{"experts_per_token": 2, "router_score": "softmax", "router_z_loss": 0.001, "init_std_router": 0.0181, "lr_router": 0.00178, "vocab_size": 32768, "optimizer": "adamw", "grad_clip": 1.0, "batch_tokens": 65536, "train_tokens": 515900000, "dataset": "wikipedia_en"}
Below are experts of layer 5 (counted from 0) of a mixture-of-experts language model. Rows are named router (the router's row for the expert), up (a neuron's input weights, with its number), down (a neuron's output weights, with its number) and show model dimensions 0-191. Each number is 128 + 24 x the weight over its row's rms, rounded and kept within 0 to 255. Numbers have three digits each.
Before each expert's rows: "mostly gets" lists some tokens that are sent to it at least half of the time. This comes from a sample of Wikipedia text that the model never trained on.

# expert 52
mostly gets: "Amendment", "SI ", "Regulations ", "SWE ", "Blu", "Get "
router:140085182180132110144133131115135144153184109101167117148134121087112119118097153142094197117114101152131151130119094108140126133131103148118151107149151119124162105120121147109115136091081106142117104112138127100090151175170155086109122127136111146110127121100081167147102085118140135148131117092126107149113136148108112153114152154110153132159152099100134118068146157159118134129141126103112080145172140101132144143100124101113132165147141098133125116124120137100159143093139120144143152119122118150133141089080171137153128147099082110082142123088106110109138098136166108138
up0:140120146133151142133113165137137101180144119100139115112144099096093148100093120117165131088100094150105175112075146122174124125151143106118157131134113111119124124128078119131113111109124127141108077156137153140136146133121144076144179121132104153130115098117149116136124159059097161115134115105144147092107155172122136125116147109156116153126134149110132145158165130192100098108160094152106123139161135145123123161106145103102180121169156161140104081169111133099139119114071136158166146118129109122160105099104152116128168132135118114125152112141126123136099146145135098113
down0:095162112140126152171124151101149180058130106160188121141090097155148161134114114143126114118097104170170119080107112156159166110112132173117158136115153139101139114097116121125093141135116128189115126129146132112096137134113158112115138117129122146113133095133114155117094154115124190126118114130113135125125107110121151156110149131155149120143112114084163154113150141155124145088107116098169121191105135132119144156141129129131128164158139132151132132122115137101090137107079161112164105113135126127126129074116137127158135091129116111164127128114095082067116137140125125092
up1:137143133133148126101172158132110134138129113096152133151128135068096132118114152119134165106082134104078161115101116175158142130105098116181132150141129108100108150094133128098111138117065138131080109109140114097143161168135135100096141112089118132119086146125128122142103082118200139110108105079136158139111163135097133178153146104104157131159115156142121133114144140113153130124163129124129111155129152113180135131130158070112131143092138135143134072113112135124117158098071106123114141109125139118133118097104133142139149143118085149156122123119185144136119107145132111136
down1:141140073150133120161172148142091126115140159119153126150165140111138129173118101111078145153097109138114112170133107157136065114138143099120097135150129114125081118134129152140150146125114115185133159145171148176123100114153135138152108163130169111171149132126117103166106104135122132137075101115106152157124090127109108156117083150088158138109155135098129140114128125092123147125104111133138146107118132163121100138119140080135118121122111100136116177098073151072166103125142112106105124131141135135142139143148099103135171149137144161123121106162124127104116113177088122099
up2:136124159103172165155113107113134153146143098118116146097088106123102158116115135124173154101141088116149141118122139155157162144151100134148137114134149115125125160089091104125120138108087146097113143146218103136128124134163142129102133110104139140103130095152106099144108151108130129135134123119115129157116126160114070144133145132099099156141128135121179160097113121146101122111155122130112148158184154092088124142119172108159134131168146115152129155153096130096136141126112113166114142147149127171095140153119125151123155134118101129135163101084094132131101104217118115146
down2:110117096155107094171092099115133165187143170118145149115097127123144126123123143150103155102107126141104127115128150149143145188158111121075154142122136161107139114121163106130103153136129115172071108078137101158110114095080162163137174117129130138123116106141170133141143128101146105153106117145137175155116162115101135117157138122140135117107197101119098137109154139091159123123099125120117103153126114164156149146084139153141100117127111092137136122062157146089138154122093143092137138089087120126153135148121147119159086117135135144129149110124112126102130109115136123140
up3:142103157119127110078111148116178146125156129118126114174122119131157114108080157151135133096136126183087130108137081152148177126163096131095163110129119133120146131095121149140094098088111135145131109115163138116110133138133077078101152103124143127155112089141101115105134156105140108176137060144141140111095151159119137143097134164079135137151130113135123094099167158113127109133127103125079099127131138112140125126123153160129163118107149160120120127148124128114139150156127072135129144142156080132184081094146137132165152105123104094116171145115133152112129131150119118121
down3:154127091125142137136151110060170155160130162153115156127104110115147125153139155151103134110121116106117096128157113169106113110134152103132144086106121099150108106125121150175148123112188110146102122135139107124113136148132132162116160094115124120086148086122161097160131105120145183145123130174109095139086099121125145154120137149101143106163122095106132158115117095088135141129144155107157103106126143137121117097146154098148109123115145177125170122085150146138145122157134146116082106142129149153109142141134098071101129146128103123138094142121118126194106186133098147091
up4:082120177128161110162117147117164139128127141163135117118126131143119128124099115101138100100089098115120115138140165131133139116138120135102084132185139105109187111105155129164137120140126168148075119134133106130088154154146154098173149180076108147103131126165072156079141132079137111137095140117116148151094142138097125115098135152119144166150136130144160179147138140122166095091083124151113120107113150104132135123124139155135105170116139118095108149104117145118147152128162137134145183109150096108107146081131133149160126109092110150119127108170114153107116133115143140121
down4:084141064136125116145127120101106137137141133120148114166121159119123116151102116111163125139153131142129111141094103152110104106132110113120138168135093161114099133161161115143094140134135141122121142128088143136143084125118120139193125136122110132123113125068136109117106147120121185101120139115121075145140150113067104078131146108128143133129124133127141116134111133117121121198112160111117126148179164107175129133102099100164126113101105143109135135130188168093158082155155171109147098115135128165112097163150140140120145122144149090176133113127101170126142151131105156096
up5:139125135112142113200156096118157154123121138101137143104126085059106141134165102155162086107138137105106128103106095130128143117154173118136102088116155130081101114125099131113119147148144093123107097161101161102119112149115141122120123129121164129123125161146126170148103086141121143125135140114101118119120143177106162138152118154102106136133149125128144115098143142163146144128154149155128156118127111117143133111139146113130129122111190093126146140145113137116112127125145097124107152131130145155129128085124132154173156172181128105095121081146083111076109043130162103122
down5:127135069099119138113106125143140091155133161134105071089155148159096115125121129139136109093129100086133155169082098161132127160151110124135065148098123116117149153132153103153146114122136190118134119120140147118118117131127117151097158138152130113148146158188144175119091139107094123108119137158082107065114102158135150127136143138116130121145150092097130120123141098126153103128160095125157101150131133094134133105130137121126137106176096146163133143095124104136095143128112119133131150119180095101102183137119154141172133113147161140150124087143135159110107162117133161114
up6:164097138109129103108111105089149136132117139102111139130110110094123208147096126106149116137123107115104134122107120135129136117117094123145129143158156101114128074086103149139130129132116113125137121104112110122116103125139167151118155094145094160123121087154123152166094154133135127139153104162112121157117117127119121194112153145105141194107125128093051127104126164105131090133127125143104118104151154119149160118112148111101130166127173137166101130158081151117114160139153122129120117128163094120137109121099134171127159180135132084116171103143116131106155118151148068113
down6:120106139116118123080135169123101131127163109180118129123150145124115100117101129147165141132158149125144138145127125135107108140116120150104135071137155142157095129176156150169143147180132165067157146125115129136150133160144142130099103155111121155119054149134137155109169104155075121098088132133152138126108105156111136123157129161139114147118140103154088110131132121082076123159111137110144125123109112149148117149149137143151138143084164148069178102105134067151152123084113107124127110113132130108093140108118149129119101122135129083140165136142116146096114114107157141109
up7:139173163112131098142165118099127135138148148119116114160091090083150122095147158091131109109103159171154159135140098129132156136168091121141172126139129124112111092104079134105107140145114142104112139103119123084068147131155147106131130121113063157126118110134116135130135121134149138119121096136083099128130130131106111129142116156107149148154161131099097139129140135168116146142132126086140040136141146098134129165112137121108141103168123105129110145137085143098168149133109108120128173108165116135144128097092136160112166167107122098079151101118132126145130162147154084137
down7:172136103154171105083092103141154125178118141149107136132097095144144167115128126131079158155114099174140107126159119126112135167154082173111119161143097116172106098121132093113143119132129077124142114120113117116130144143115109122145116202095131133138118106172131139121123104113123179116143111122162115173129097115108160124159136095191158122120132167121092114153097136116123105157132113138141111060174148120103109154106140169132111136109105127111149136136111154116136129140114125109136119136120134114108143161100137158125144132123144111089115168122165142084077112112133108125
up8:109129141118145149130127141106124096096125138125159151132117140136135166139146104087145119134137172119105133091155165153132179164138161166122114129139144122110148142117099109142136136113131104102103097106142105130123157146132099112112117107113121155134110119110105125124154110131106126125117098171135085108055148133098156112109123164093192122123090148102132163122088140167072123140133104131139122132143136106155153183104142175103092134104151124145119109115153189114099150100114112083112110109127109147124125126117192124122148158134129100109133101151146093137149099172074094163
down8:100115107167086105122109106153117144120097164108137133123142161151128154139115130141109117115127128133105152164148166093114094127106116141101156157119146132197133113122158146117134163105144119137151142095107110101131126154073152066114151176083142134160082144133158075111098142175116123133153125137171127157160139130114131101118136144153103129138111105096125113101145115150130100147077114115162152147150114144079121106142152111173117166156097127120137147146123077131114158142135150131112131096075120119128123123171103100139118083154118137120129157150101154147115149103121164095
up9:117084140101142156124089103085170141147115109159132135116136086089130175125141146148113091091099121131127124143075086088125132133136141136166123097162096126121110116125091146138110186129142119120086109121174105113127103131162117135090155115130125119139099143131106108131122124109187118143147124105123079157122124135080118119102136150122157143104127126125166098150166134141135143094142103143132081136129099191136142145094155127105168128122127123134149138138114141096116207123096156119129130090149118153138133093129128169128128087125105152117177144096119081104133143152133115123
down9:112144097100095134129107168086124145179089129118167140120112129109094136158107120150109129111143124156117126175152161144155111151132141166136148148145111132172126128141073114105115141118125128087121135045140133140125112101145108136083115133143136126123107097141116144127123091135117148122111148078128144175111090147116185113141082100100129117114157123167143122087135127146110170136101158144095117155122157162080139146100105152118123121123141129150088115159143077095134140125146151116120094157064123143151138148104152129149178122106161124144129160161134140108113135130136163124
up10:155129111154127169096148130127129123144116131132109110113128128107180131116131101099119172091123087130069134140134066088140105106155117119116128104147165078117145101075125146177078158161132136123136132131150085112078143139121123121150144101100131152121094146098128118083114089088174117148154102133127112167101125177136119121127161115062142116131112134113124158123144110139084099150119118142147132170108115108127177123137150143129132128140156101136135120119103113119168114075120122190090135134134093130136147120132124111147134132121149097135122110115124143095133140132182139164
down10:157129091126118124119119115151136120130111154162147099169099149139153170124119162093127164132117130123095143069105168109165106103136083111165124172108144146102089162134109121105110126157168144144154132128145080138122100115142102090161098134170179114164108130157114124109133165129176133108110154152099108119149133142121086112186111084136145114125121149138191127141131095091129145092131139135137101105092113137148125086118118136113133142103152183129113126114134089131146117114117151106099105133151113099133111101142097149111092134125167143115092150142131159107127161165119146131
up11:115135180132128123115169121068129141169160131092147117123145095143129153153118144115161111097106138166121130109092147098134110112188106138119149099113149129126125125134107186139113173148098127174141100108133107110158097127169145129087112117075098160135124111075121129101117128113117095114101137104157128118134120149114121167113137120136166108109154080114138123102116164140119130084129113144138120103132132129152107153122117106143149106145155155161101111099160114126124165107129110184120150138110093132114095116173147157163149133070122111130126096130114107129124123204103125158
down11:115154114115107144128133105120147122141157120129158144143115114153121169144077131139133130093158128113125134071143161092122106130121099123151155158130181118152109117103108139106139127147214197139151116121109169152134140130108122137143162120114117157130064151128144131077147141155125139203133148142122094126134142143116105111171116118125133160088138123072131128095144102113127120132093089135117121107152142099112149147141105109094088093108146087136149126097065144086138136129136130145124128153128109141117121123118151086107146180098140135120106085142134153126140114136155142147
up12:106147148105150096118155116062122148161121130097086125174091121108139148158121132146130150096134089160075142118093140165149149125093131118087133104145158097142140097124136101089118135106113114134103122094160139141114110146141171113106136112132100091123108148099089179168149123093124138123155153115102129110074135161154134104100149162103133146139120108102145130136135152137112106130136154118124151158172168150129146142109160160089174130155154129158116123124125136104136172146140147152153144110133133115148153141146129144119142104106083090144173060095149120140126138145155105119
down12:148092092114140119087155159136106118162140117118121119135116170147140138133108147159126154158135138157171112106164138089116128147144093105112114134111106088109116156113153117136091167113125089139135110147113094149135127083114111137120142109101136104166117097116111165128142146089138111118129131146139151124152119109161133088081130169112116136077189100117141083150130125122116143117090140128149131138102160132105158075152142107163112133143191101132131145138105143151149186122100117083117109142151102139114092087112170128117134149185125156166118134111123115103113170127152157153
up13:110082165140111101159164104150151125161158118106122119141098100121100133119109095131130156136159133107118090106117101149152120124123154110062163123124154139138153108120121132134138132105113115153097141104127125148132177090170160162109158140115119179112115151133113105142129131110129153131110067117124105146128128158080102159118186138132118124156141137132149148108166158184150118098128103110103120115133139157140183166105135105097145101112142090137092116112142126086133169120146138115167112162152100154149148118105133140112158170080123106080156113092119127092146120118115142152
down13:122150099131134103166149161161160170140135166118105126136112093125119116120114152152171118116167091151101134102134109113124124130131115146082116117127128117151147115105128144123121131134153141117111117075158164099110086149142153075061113122081137143137132156098102157086123130089130115140151131114155114142125200133127156139167092107103161142134135097134176128124135134172127153115131151118144118108138096136120121142108177115166092124139119096170158174140110151109180138122124105155136119135113124144113096113117093146121121125051083133117142113149107113164110134146156112107
up14:147131163102164092150127131113160162122150153104109126155185136126138111145110109096111175119127112121134172106113122107158140127143098161116115097115116129134121091108120120128102157150134100134115125139158119115111166127159108125161168106156140152140140124116108139142120082109114179132128148153128073124133136161137097147106154134080118130151128072126174164069089157129124083119137070080120129154133145096101164112132139111112131121145173148138119081151142138093100161114098135144102144083174118153123118110097169160109113120118114105077128124121147110143106129146141131105
down14:070150080152108106140128129108091156128136123110092101192110135140128138129140130111137147126154112132140163150100136092125116133148121152095147089092156155140106101133157115146112137120111132145132119172155128132125097152169134161145110140152091156070121121145108175126103114144129096172132116149138040133175106133096090140087137147146131097123147137125062134123151137127144144119136146124095106152138128161082152081120122195100101130123166116134137123138137115127125176132090119112138138116145123138160156109135086139122136113127160157129118162087110110142129129120137146124
up15:136098157117154170154133132139145159130122111107109147103123113102114125109122135099166137069126168102089130108117077110114129137145073089140140122160158127074160144096119156139119142098118140144096092143097117110129129110147160111148159101109152151135146117137083143130098152130143101132126149140107136116095123167117162136103142132110136119160167108147130134113142131142137156132167132088103109152179127119145133182105135145142120121152143146165108096170142139123130157085109129151145133112194105105092113121142159137142160161094157104097144131080115092099130171136152080143
down15:135120118102098126152111157093093104108123119110122155100139143120144130138097120136116092104115117118111137149110146106166088208096089146106132121132157125141118143108128162069134096100153099131112191135159143182136129131120084150113134116078124109104123134114105161181145126123107154119163105113110141149086136142150102144121175137118124161108121133135103110122164122109150120121149143142171166108130107135132138145122172087136148112112144157132140098151128133106117129160116129110135088104099153143149155145124107163101100152084089158120144135117127190122121171147141169096
up16:141103189135174123127142133122095126125162122136138122130118143118110133162120114126131119093126122135112138122179080121141120147102085138102129144140119115085119119174136157085086144088130128127151108162113149145113146146145162138144143126121075101134098091111134114149111113129123115131146093125085138101108139158137120134160132142142132141097117107065170144097131142123134110097080138139131077145128140106158148122138109126128158152095150102166117126157122178109141161085106083133120145143153125192126170128103166149111153135152121082131124125098110123073119135128198136157
down16:121126122114111133110133127107082170119123125161120105108127106147145144111140130159131102101119133143146139224125149085096087095095132088141134156140118152128111115151129155146072134146116121164101134133106134112111090130086158117120104131110121125153121138134110133115145131106130130115124094161114120155134112150106091171188102181144157123100132103122134122116125114085154127143139133114134139132114096113112144097155170168109103125125122158129093150151150148162071108111182151154166140142138102123094166180144125079115105126104126121160140114160172118105153109125154124160
up17:140115148126121105162103112099158118131123111108136145136120118081132154130087162111133127120129133145132159117092087097179130144115100105107125113180141106160156111135109106174103157130146131133097104137130142127123143175152126121087158111110137144156141097110114141081120129151143162119165090118132105150099174135105147125122190134105108138125166105146115160071142132137125140129127141132124095104136150102150158165138154094102149118165140126133080104109125176122167110125135089150155152104135151132111138161129163152180157160089092127120097114084121146149124121133130118195
down17:186104121103119106110145126111111176165155138118144117131104150126096158157153080161156095113114141154130096155140120139135106129129104102112114138119149139119095147128109113119103127098167085160101116106129143131127110131125134129145123135137144170141133165147117104103089131118168144102120119146101159152105126146068173142103108089166077143140138142107135150141161123115099136102168143156150138176148175106120084160111143123116117126139124102119162107126141156139150186118171137099083070088143119141140085120091112114118133136152158144120105123138129097121100084145118161150
up18:155120132133152130121131112092122173162159118097123133158129089073143156132103113119171141123135121139086129105144132070125153142146147130113140116128139156128150161132075150165108100085118116139106104073174151129089135151114120116130108132120102149109128145124135130172100133128123157126128166095119097162105135140129138180124147124124137120147133134116149083135156143131141115061111135106089114165144139142130150136110169147116166176110146096116130119138153113104136102086077118098116105078118128127089164086142129123156153139092161122110117128140064179145129131146135114118
down18:134159053092138187128101108108106181123137095103172160136111162139122144119112132145148144122122122123139139151131149130161127134119115120144105182158112100106081138088129142139098109108145159149122101099159148135169108083112154118120139105127130113147093075109162150146142139125104112140149138097127094086138099124118134126115121140130111137095141116155165108123107129137073083115143130110142170132125101153116147155089115136122151173119140077133171162159141101129137153110108167154138125132117135089121130106100154153139126171087138147126126120133153087168154147128080132134
up19:132136154130187086108142161083153133114100118104160147146087107052122094109141120125179125121108075127147145119099151125132183138139142121110168091099122088126144147126123150085134160121156113141146121093122139096122141121151120146157138132122106132156093140152093128125105129094143124142152107092137104197103132159156127156104156168132129143115143099119134164127125163127136109129180133132129084112139133102146098126096107169114106137114114165150080115155151156122146147144120128172117116104136107142105141116104154126123146155106155100128152106092141132117154114093114170146
down19:128174083109123180113139135133126121113106094106109149136129128121098131132109130124141114137098143163121133118102161122086120091144139111118112125124117114119118144062104139118154090140128067143091123156142146138077146111080100132136100137142133132158116194157154174099114174164115111088107172114131138122133118112128106110137143139121134126126154115135121121174089132120098156149119139163155125098145127134127126120137193150143096148109119118111183162129173189153124117083129123160086093125143088142179125127121151153146120117101088122123129126120157113148141111155117149154
up20:151126122125161152132137198115125131119118093108140105127126102128116127090107123154136158106117124151116147073111124126153170136129122137159140114112101128135178156160109143147148116154153125156121128120143048114073125117143142118144148132120145131146082126167121135131118106115141106124150123154103147128148154101080142111109177162125158132122098172119147148048162164134154127106140127104169119111195140137161167144134124159127178122165137111144103115139121182100132108107128101159132136124139086136107096111097160159157132114108129166152126141120118129103150124127150103129
down20:131150139154101099155119143100166144152110100186098115166130141122114123147146148132160096128149143130113165126103128128102162137128152121126148161093133126121101090082087131114139141061153075134151122144169162129130110106093152124103168094123156113136129098069147094152135096103147118167109127135108127144103133156123113175123110138077122153135129168129125088158113146158113140152138125129120175126109153112123103107139096088158135148119136130082131097110120113156146171140111107111143141145132120075103153157129095152133145151159164083074140106127126128130153150136127132119
up21:130120152110150120138115150143187111142101137127145110143112117118075136122059125151147174138121138107139122147145133059120186137149136125118131103150121116090120107105136119117112089103169126128172093062123121129126127127092118070106105103114115105128099151090142098109122096067121101121151133111123127114135124130115142167102155177132120155140143122111118155074128103179107166144145122117123131122182137124142117155151167091126116110096127064134092146146148128146111143126110144128134120152137128164115124170123151117115158136121142168093127122159159099135131146119156134135
down21:105149115129130144085154118123150107113141175106131140133104164119170142103167107126146109089159096161158103115135148126128185155124108136138154151083148179136114131122062153104179124112132123131130089157096125146154145129121125107128132107188156111141136082095136107125096111129071133133127118127146142171108106134128116139144110164142106130153156126101105092122144121109069136162165138135106128118098112167141137119113092154170103139131094166119093140056154104121113127131094180136124109158140150125114121116153119147118123167076146136123139130096113133115134122137143129124
up22:133116163160156101097160153082145156146148129106120115177110063115129152104107110127140126088089112127129174145137104174124127127168105099135174121178150137117113147123091120119144138128124126150118114112131120126133111133123129130102159104140116103078128112166121129092110133113184126139163117125152131140100110160092179129134164110117125129150101109100149153082105136157162125081128087137146133154113165125136161179083111126111087167175138100162105130138113140082147144164094103120156100108130108166152125117099151140134157110112108149110140124111112122141126110139131100153
down22:114133126133130157163125147142130152143103168095120122140134123143081135132113114159121129136071105144130128131102122081123155131136110146108124131098171144155150146124120124124044162140138130098108139131114095111095119124140094113158151116101148139161128131148162157114137128092163169143089129110098111138170092155120121096119129155077131142160116089124149117088163130120145121118112135042144129126140151142184090166122122132144116170158111145152138130108128112103099125099140123137179166124139121167115112088095125135120139122097136131110147119134188118109182134124092136136
up23:126119166155133119131136111145109114146144132132156113114071107090118147114110125140159133106156101113118153088100098134129137147155133114128109159173104140091137118126164158133104141165111088135138074124153157140137119182128136131099153112102157155122108141114064127131141127117106172127158133115106121174127167149101151132112155133107162141134130092053127135123106135109128145142134129130090091132133198149168154148128152180167143129159138124107106118135119118082126174172088108124083154136133109126127110125128128129132144118073107093096130121154134129117165102130154128161
down23:142119075108134138158115101107145147145140129121126142126154113102105154125115129140165162151140159112104144131111150148155128150090143102108168107109133115100126086134169116145115177125151111141119139106162173111129149104168165124160143146144144137159102131131053171125093141095128135124124122122140126157154112155085132137128142118120117147100064128071113109105157131088124100125129142119137063138116166097155151153133130121165098155099124167169127134136093125167151108109125131101082101120116130091121108096111121122137153128087134132149127170082146144130162108168119104140
up24:123129140146134109133103138086119176100100124095114108114104117118110160148107154134127146095086165135112132093092098130160168150124143140119103171160126125124126121084081155124127129119105126122112128125146127105110129096143177132158152105168132162155109088146109139113108088114140112113142166102124058118102144130140120137167149143083130113175126112059141103138126138140091153079149141154105117098097166134113136141120123150165157161135155068150115129086143130110149138100150150144129113124162104121146139102067101124153147148135162103110140151129128112136133146147132116170
down24:100128111072128107129079150096122138111099146116081151136123151150093129121144159136091123142090124124156147151082164133167108133107125105138143147119136138150141148121148183138118157160147125122130125116153157143109125149097115117127126114090067121176117105126102104133142101119136131169145147132156143085142106146102141121127127106107148136134120138098127088116106109105129133141150117133116107116102168190062130174127132168174182073137158152119122130139122130155143153077089108116156118123124123140124116085126140153119158148100114132157099172128135140103142139087182141125
up25:128100161172120087130110136151156100113161087119146097126109107052148152127115141151117130084126078157099138108101165121152140111111104109159119135166126109128155119125102134132133165132120141095117113114120089135110184146128139121103118105155169123157141123141106161101123153151108128171138088145123145073124108116162119168082171133148139087130141132128142141121123092164114122075147144085115129156131134119128157106129104101146125110140116095151132098117123157154103114115121107134139085134129120168124139082183157171103154162123150137103135143152118151116107101114159093119
down25:160164111119114093080110157153107158168127102133133112122168129150135097136161076142128124098180134126114109161141116130130123105172132117139118117102141145141128151138098142107147131099124119103140135102132146121121119090065110128132133107151109114124091129147143142153162147135124168082159133135151096113161135156126171116139112129150125129143117131144114133115119097077127145168118089138153153111138115148080131136110116140164117103121126099144134123083154152150147106127116104069051143169140118101144137099199124138163063132153163157135115136114132107148156144130106133096
up26:177102167133154127118137169119146169127157158126138136106108073139101170129120132136125151100113084158117134114100120104151144106130143119107141093168129108100164113136093120108088119108157142118097088119144123106139154137158121116066157103125125142151144150109108108150117086116120175136136127126101135157130177148130143161123146132113133140136097097095136155138140156168132141120118118089103080144125112091133172147101164169143118135147146161162104114126108143140155116128125137154149126128166112127133198097097142172159166150121100098090136120101087094110160135122143114157
down26:116130089144082124104107115139165165148098162109138114109139136116138174109122119171138085120131103128155099123111152110087081138122111138149164133169120091159140113172121129150114089117136087122142122137135115127097187135159141122159120133161163124144066107112133169168120119122102129114133140171122169130164127108129056138123124126138134160108113148124156129098155178136123145114166156122122113126088143131146120107084163120159150134125124141108180125149098160149169137088137116125141131128156084134139118095120159158118116107111102139120128085117122081129102132111110111093
up27:161070155118147103121115093147133129125143125105137087145122115122092176097168125129129142127067053123119139114131102154130181162117125158077105094143127138164152113124144156100127126147114101138121144128111143092110130115122105106084140128115124182156118090112085150166103093091169115141137128115129145149124125151149105098108134148135157115159132153138146134123104105115126143082121084123109065135111133132135113154118129148087131147118115139143129124121113149129158119135143095170116145138125096152128119135129172139154156149091116161102174056122143126109121164127156110124
down27:117124081131143120094140135112137155144107135130101150141114101152132153118131115229124088132140137113092131134115120128112069106157137127122137159166119098101127155109134137169120129108165107124148118158105131166139119128130126099153096154158131102135142114104152090154126125129115087089086138140123102111198171125143179116159116113118175139079142082102145150133149104094145164141122166123142145121105132128104121105106145137176133149146100132135172117145126161140124118161133176123102072123117120132142124072106096122103117133132118107135119165105130116118146118135152129098
up28:120148156139133127149143120125159144122138106133154109165133123105125160085135119115157141102147167142097131123113126112144119137151104103145115155158127151126129118086111110109130152144110111105110096144124136135095156123142150130100160113060103146142090115169108128131102076120118132118154116099132127179103115166113126160097152144128140146119125108087134164128134147123132080083117107045121064136136161115166134130117189114095140130142154124133084147156129125118137125128144099136193124138084132157145111108129153133167164104162144105114130094098137099089182106149142114127
down28:128136113164136148143098135150138107173133153121156132164131106159114123156108151112162170156113093165137101147141123156143098166102130133105133110091148130105109093172105133091092113128174151120080201120148112134156156132098131121112071134144172149140161092112087117111128131103094123120107176089147143144146134091102107153131167106144147148112141091118128132134130107123138127133120107100103102131134111124129131165128094155143113138131111122139174130149063126131131164126162103109090093114078130157137099105126121096152089154122143100127157129119104118164113151147149130156
up29:125115160115163149141149108123105132158118123099119110112117147103094148148152111170090124096113113145117155103123114110124136141180123076167160162120116128103167152125105134146146101180097097129149137119094131102109128088159119133101099088120116130144119117151120085132130124109166149142161109136108113136081181137117133109077131149141063110168152119136099133103106158141103111115141129108114111112102154097115130123066189110114156127137178134148120104164141116119111131158116119150146132117179135147100101113115162147121156118128084134093115147119108127098125154153143120183
down29:141110141114143071178135164107063163149116091161160148113158110125120156173127121113160119096108115136120151109095122143142094145127107112182137085138111133146123133128170111136104117131129075155100123095114082145114159145139159103155150107155139103184120115137111161155124120113131116129136137141127124132109135152137148126130128146072107096098157124145092149097103122136150122181168153143105123138140100130087029134132115118133172115127109149155168140137137163132139144172123136143117132115118139124093096119104105117129145114109123132124098127104100148099135128131154155150
up30:108125129128157139128124133114138181141162116115135132128128082135129176117140115118147176134126124100130172111134131112128117134138129086135174086170135126111134119086145115146126171101127104106123142098140163083122185116160116134093128106131075141143117116158090141144123131107177144095156083094153119119095134150095141161107154159107158137122112149075160153162135145132137121093088144145128089106174143089111116120114126121125151166123178115155122117157126150091116155113115102122105146082132101113121123110134120153177149119106106126115121107114119112090155124106192093107
down30:135122086125139157135131179103111147146087133113129175114119118148100132107120090119112148129133103138115126148138132131109136115135157140112157184114112087116101107150175091115119168102136123147130130160120109148145081136093152147103157135118160181115157120175142112143151178155132145128085160123157097107104106129124081133159119102106135119139171137125142139105147111166114138144131127128085156119076157144141071150101133145131098087105122144140111162088098093126135147098174159116090129145153123104142156139135110161143099113111129090168110129122067157107136130121126116152
up31:132150133141153124168141130135141111143101112095096164142111143140116146146102151136125128135132143134126149147119115116154118160141134095131159150119149132115141136135116207107140097148137116139085127092123086128131137134112159098094139135147074130123104096144081128101116158128130141104130095095152108137134139156144125144075120145083130135124096103124147094127108117125126139127147059079115153183102136122129200120129152105117162155119126106105109121135127147131138095098119127137092123110145053121121071122118132140158154140085137132129122100129144094089137055137168144154
down31:145127105132079101083099103122112130124114130153136143118130125101105104147149148115152133129088137147159172144119146085116138119142162172155118142086122129082114164108119124184147119112155145100169156192157148087146112115168136102153112146128103127144122088136164124154184139154129103135116127135100109172103156105130142140135104148146191134136133141148153114140141099096107121184132108125112157145139143118143149157090110152112080133127128124166159095104119091123084170104151114099111109145097142128094133107132148100111117123085111125138107086120098152120147128120109116154
up32:175152158143141104106101178136107170131176099127164146154126098083131150096121104148181110147121143106102138129117115093090118131125108100179141148097149134131136081156142158126107122125148164109074152123137132114097111141138088134140146113139123151118124129138101138131136125120141133122154124131139096135131149122091108148059131168078115187183079112085147117092085096156118118112148135173163101144133136149125124170122128099128129130152132141178110125137135139095167120109148128151147160113135120118149142112161139167141134146109087123088136115089112118120117122134130134142
down32:152156129081093062099143144109140126144131118139092148130176121135104122165110085151135155122110105092134161144134141134110109104093128153116127100140141141115100137129128154120108140138170150170122126129100139095123095118069138125139161122150134126120138124124156092098123120126121086150123122110152134152152155153118141106165177124136112125145139157191129158072116149122145140143111181132105093121064147118089119060113124122186093131123129138121113145154124091150117126127162131125194090109126121107123124138154122119168139141117170159099129092114136129133128147121118109160
up33:131092154135129135111106194141131138146147093096143091151110096084141151166130131116120100155129097148143127106099109080122124168144170137100120125116174131144144157127114137134112156097120127199159103090132157133125132142135168104110133136124151128112130066171117140127142112100134142138111112119089133158094122154124112108135138149143109155173141114129118159148085107150152160101132097086099148164146107142126122096102121140143163122174133133111120129155154125112128165097132128134145126098110116137154117150097123174150135130142103118093148120094156098091113123145131043139
down33:102134076153149096127135159118108151143101131137138093120095094119100123110122142149101101136115120135101143156145080103135143131138110140096120126129145104147156109133118163136105139109154122146153076142134105116083147115143158128105151165158151139116108139068126156133137137154143135151141137147138153139135145167139141138124178127134098151169123119114141154156135066116101131145152142095103101112122120126120132146079117139129141174117167094122120151163149121148137137110118089155177092084051124128171109104091158136162148161134116064113113149089107121109131122146138115177
up34:140116136170138086134158126120145150191127119112093119122124127115133140110102124130138129087108112132146112086087116141179133139137133130154146129137118141132129082148143107081152135076088131087133112095140102146108092122134108145125153130073112124167134125132074139089121151107134161124123127112159114111111175168100141115127127097087143143095136134081143147104131138156126106118147115141064126115153109119136182136128151152090127149124155100129093149155154155120124156130097105188153137097138132149102128109089120159177140124098144104066137123143151106109116127151160100135
down34:129153109168124106129168167118117139177116115121138118159088151158098140115110163155134121137102132120140156143121136121137110111080100150133152101116125136149163168126154136131110145113077148157082127089092126101182159094164177114089147143137110101138105090124144136159078144111143120122176145101121112126135081151131130141128135090149187141159154135138119101116142117139121099142184123106115113138121132118114127127141168110120112105172098148131131139075155090114128094097150119122110161099135118136175131083097145113120125127106127089124145118127121077125184114140148140128
up35:153105145131149168157165157074140137152165158134120128113123166071161142136130143170109121123118138141097126138133104112155175142152144106155121110165133146117125079123091118103137115092115126121148129126162115109134105151137149115115140123170123167079175123113097174125078103131160116112116130063140124136072129138127087151054140121143143122135132111105159155094122151128118118139163151133070117132191128151153155130110106135116154143160162135136093092161096137121135134128139088099135133118119124140129133104113114121139152123137116087110153148137129142141134139099166142159
down35:130185138125117129116079151117148146161110117077120121101140136139152150142109141122190140130158107129124124129084159134162119152154161133149136095155134132117143131094134142147114128128139146170124106129102130106125129153131147136091099146125161128084094082165165137139081102068139083124137173145119127149110060175118162137142127141078103106144124110075095119112106110124123111117156089074131142125174109163140144133107130131168152143133152108123100105143151133128113107128147121097133123144108126139128119075114169163094115169120119115132156129155123171115148115104122143141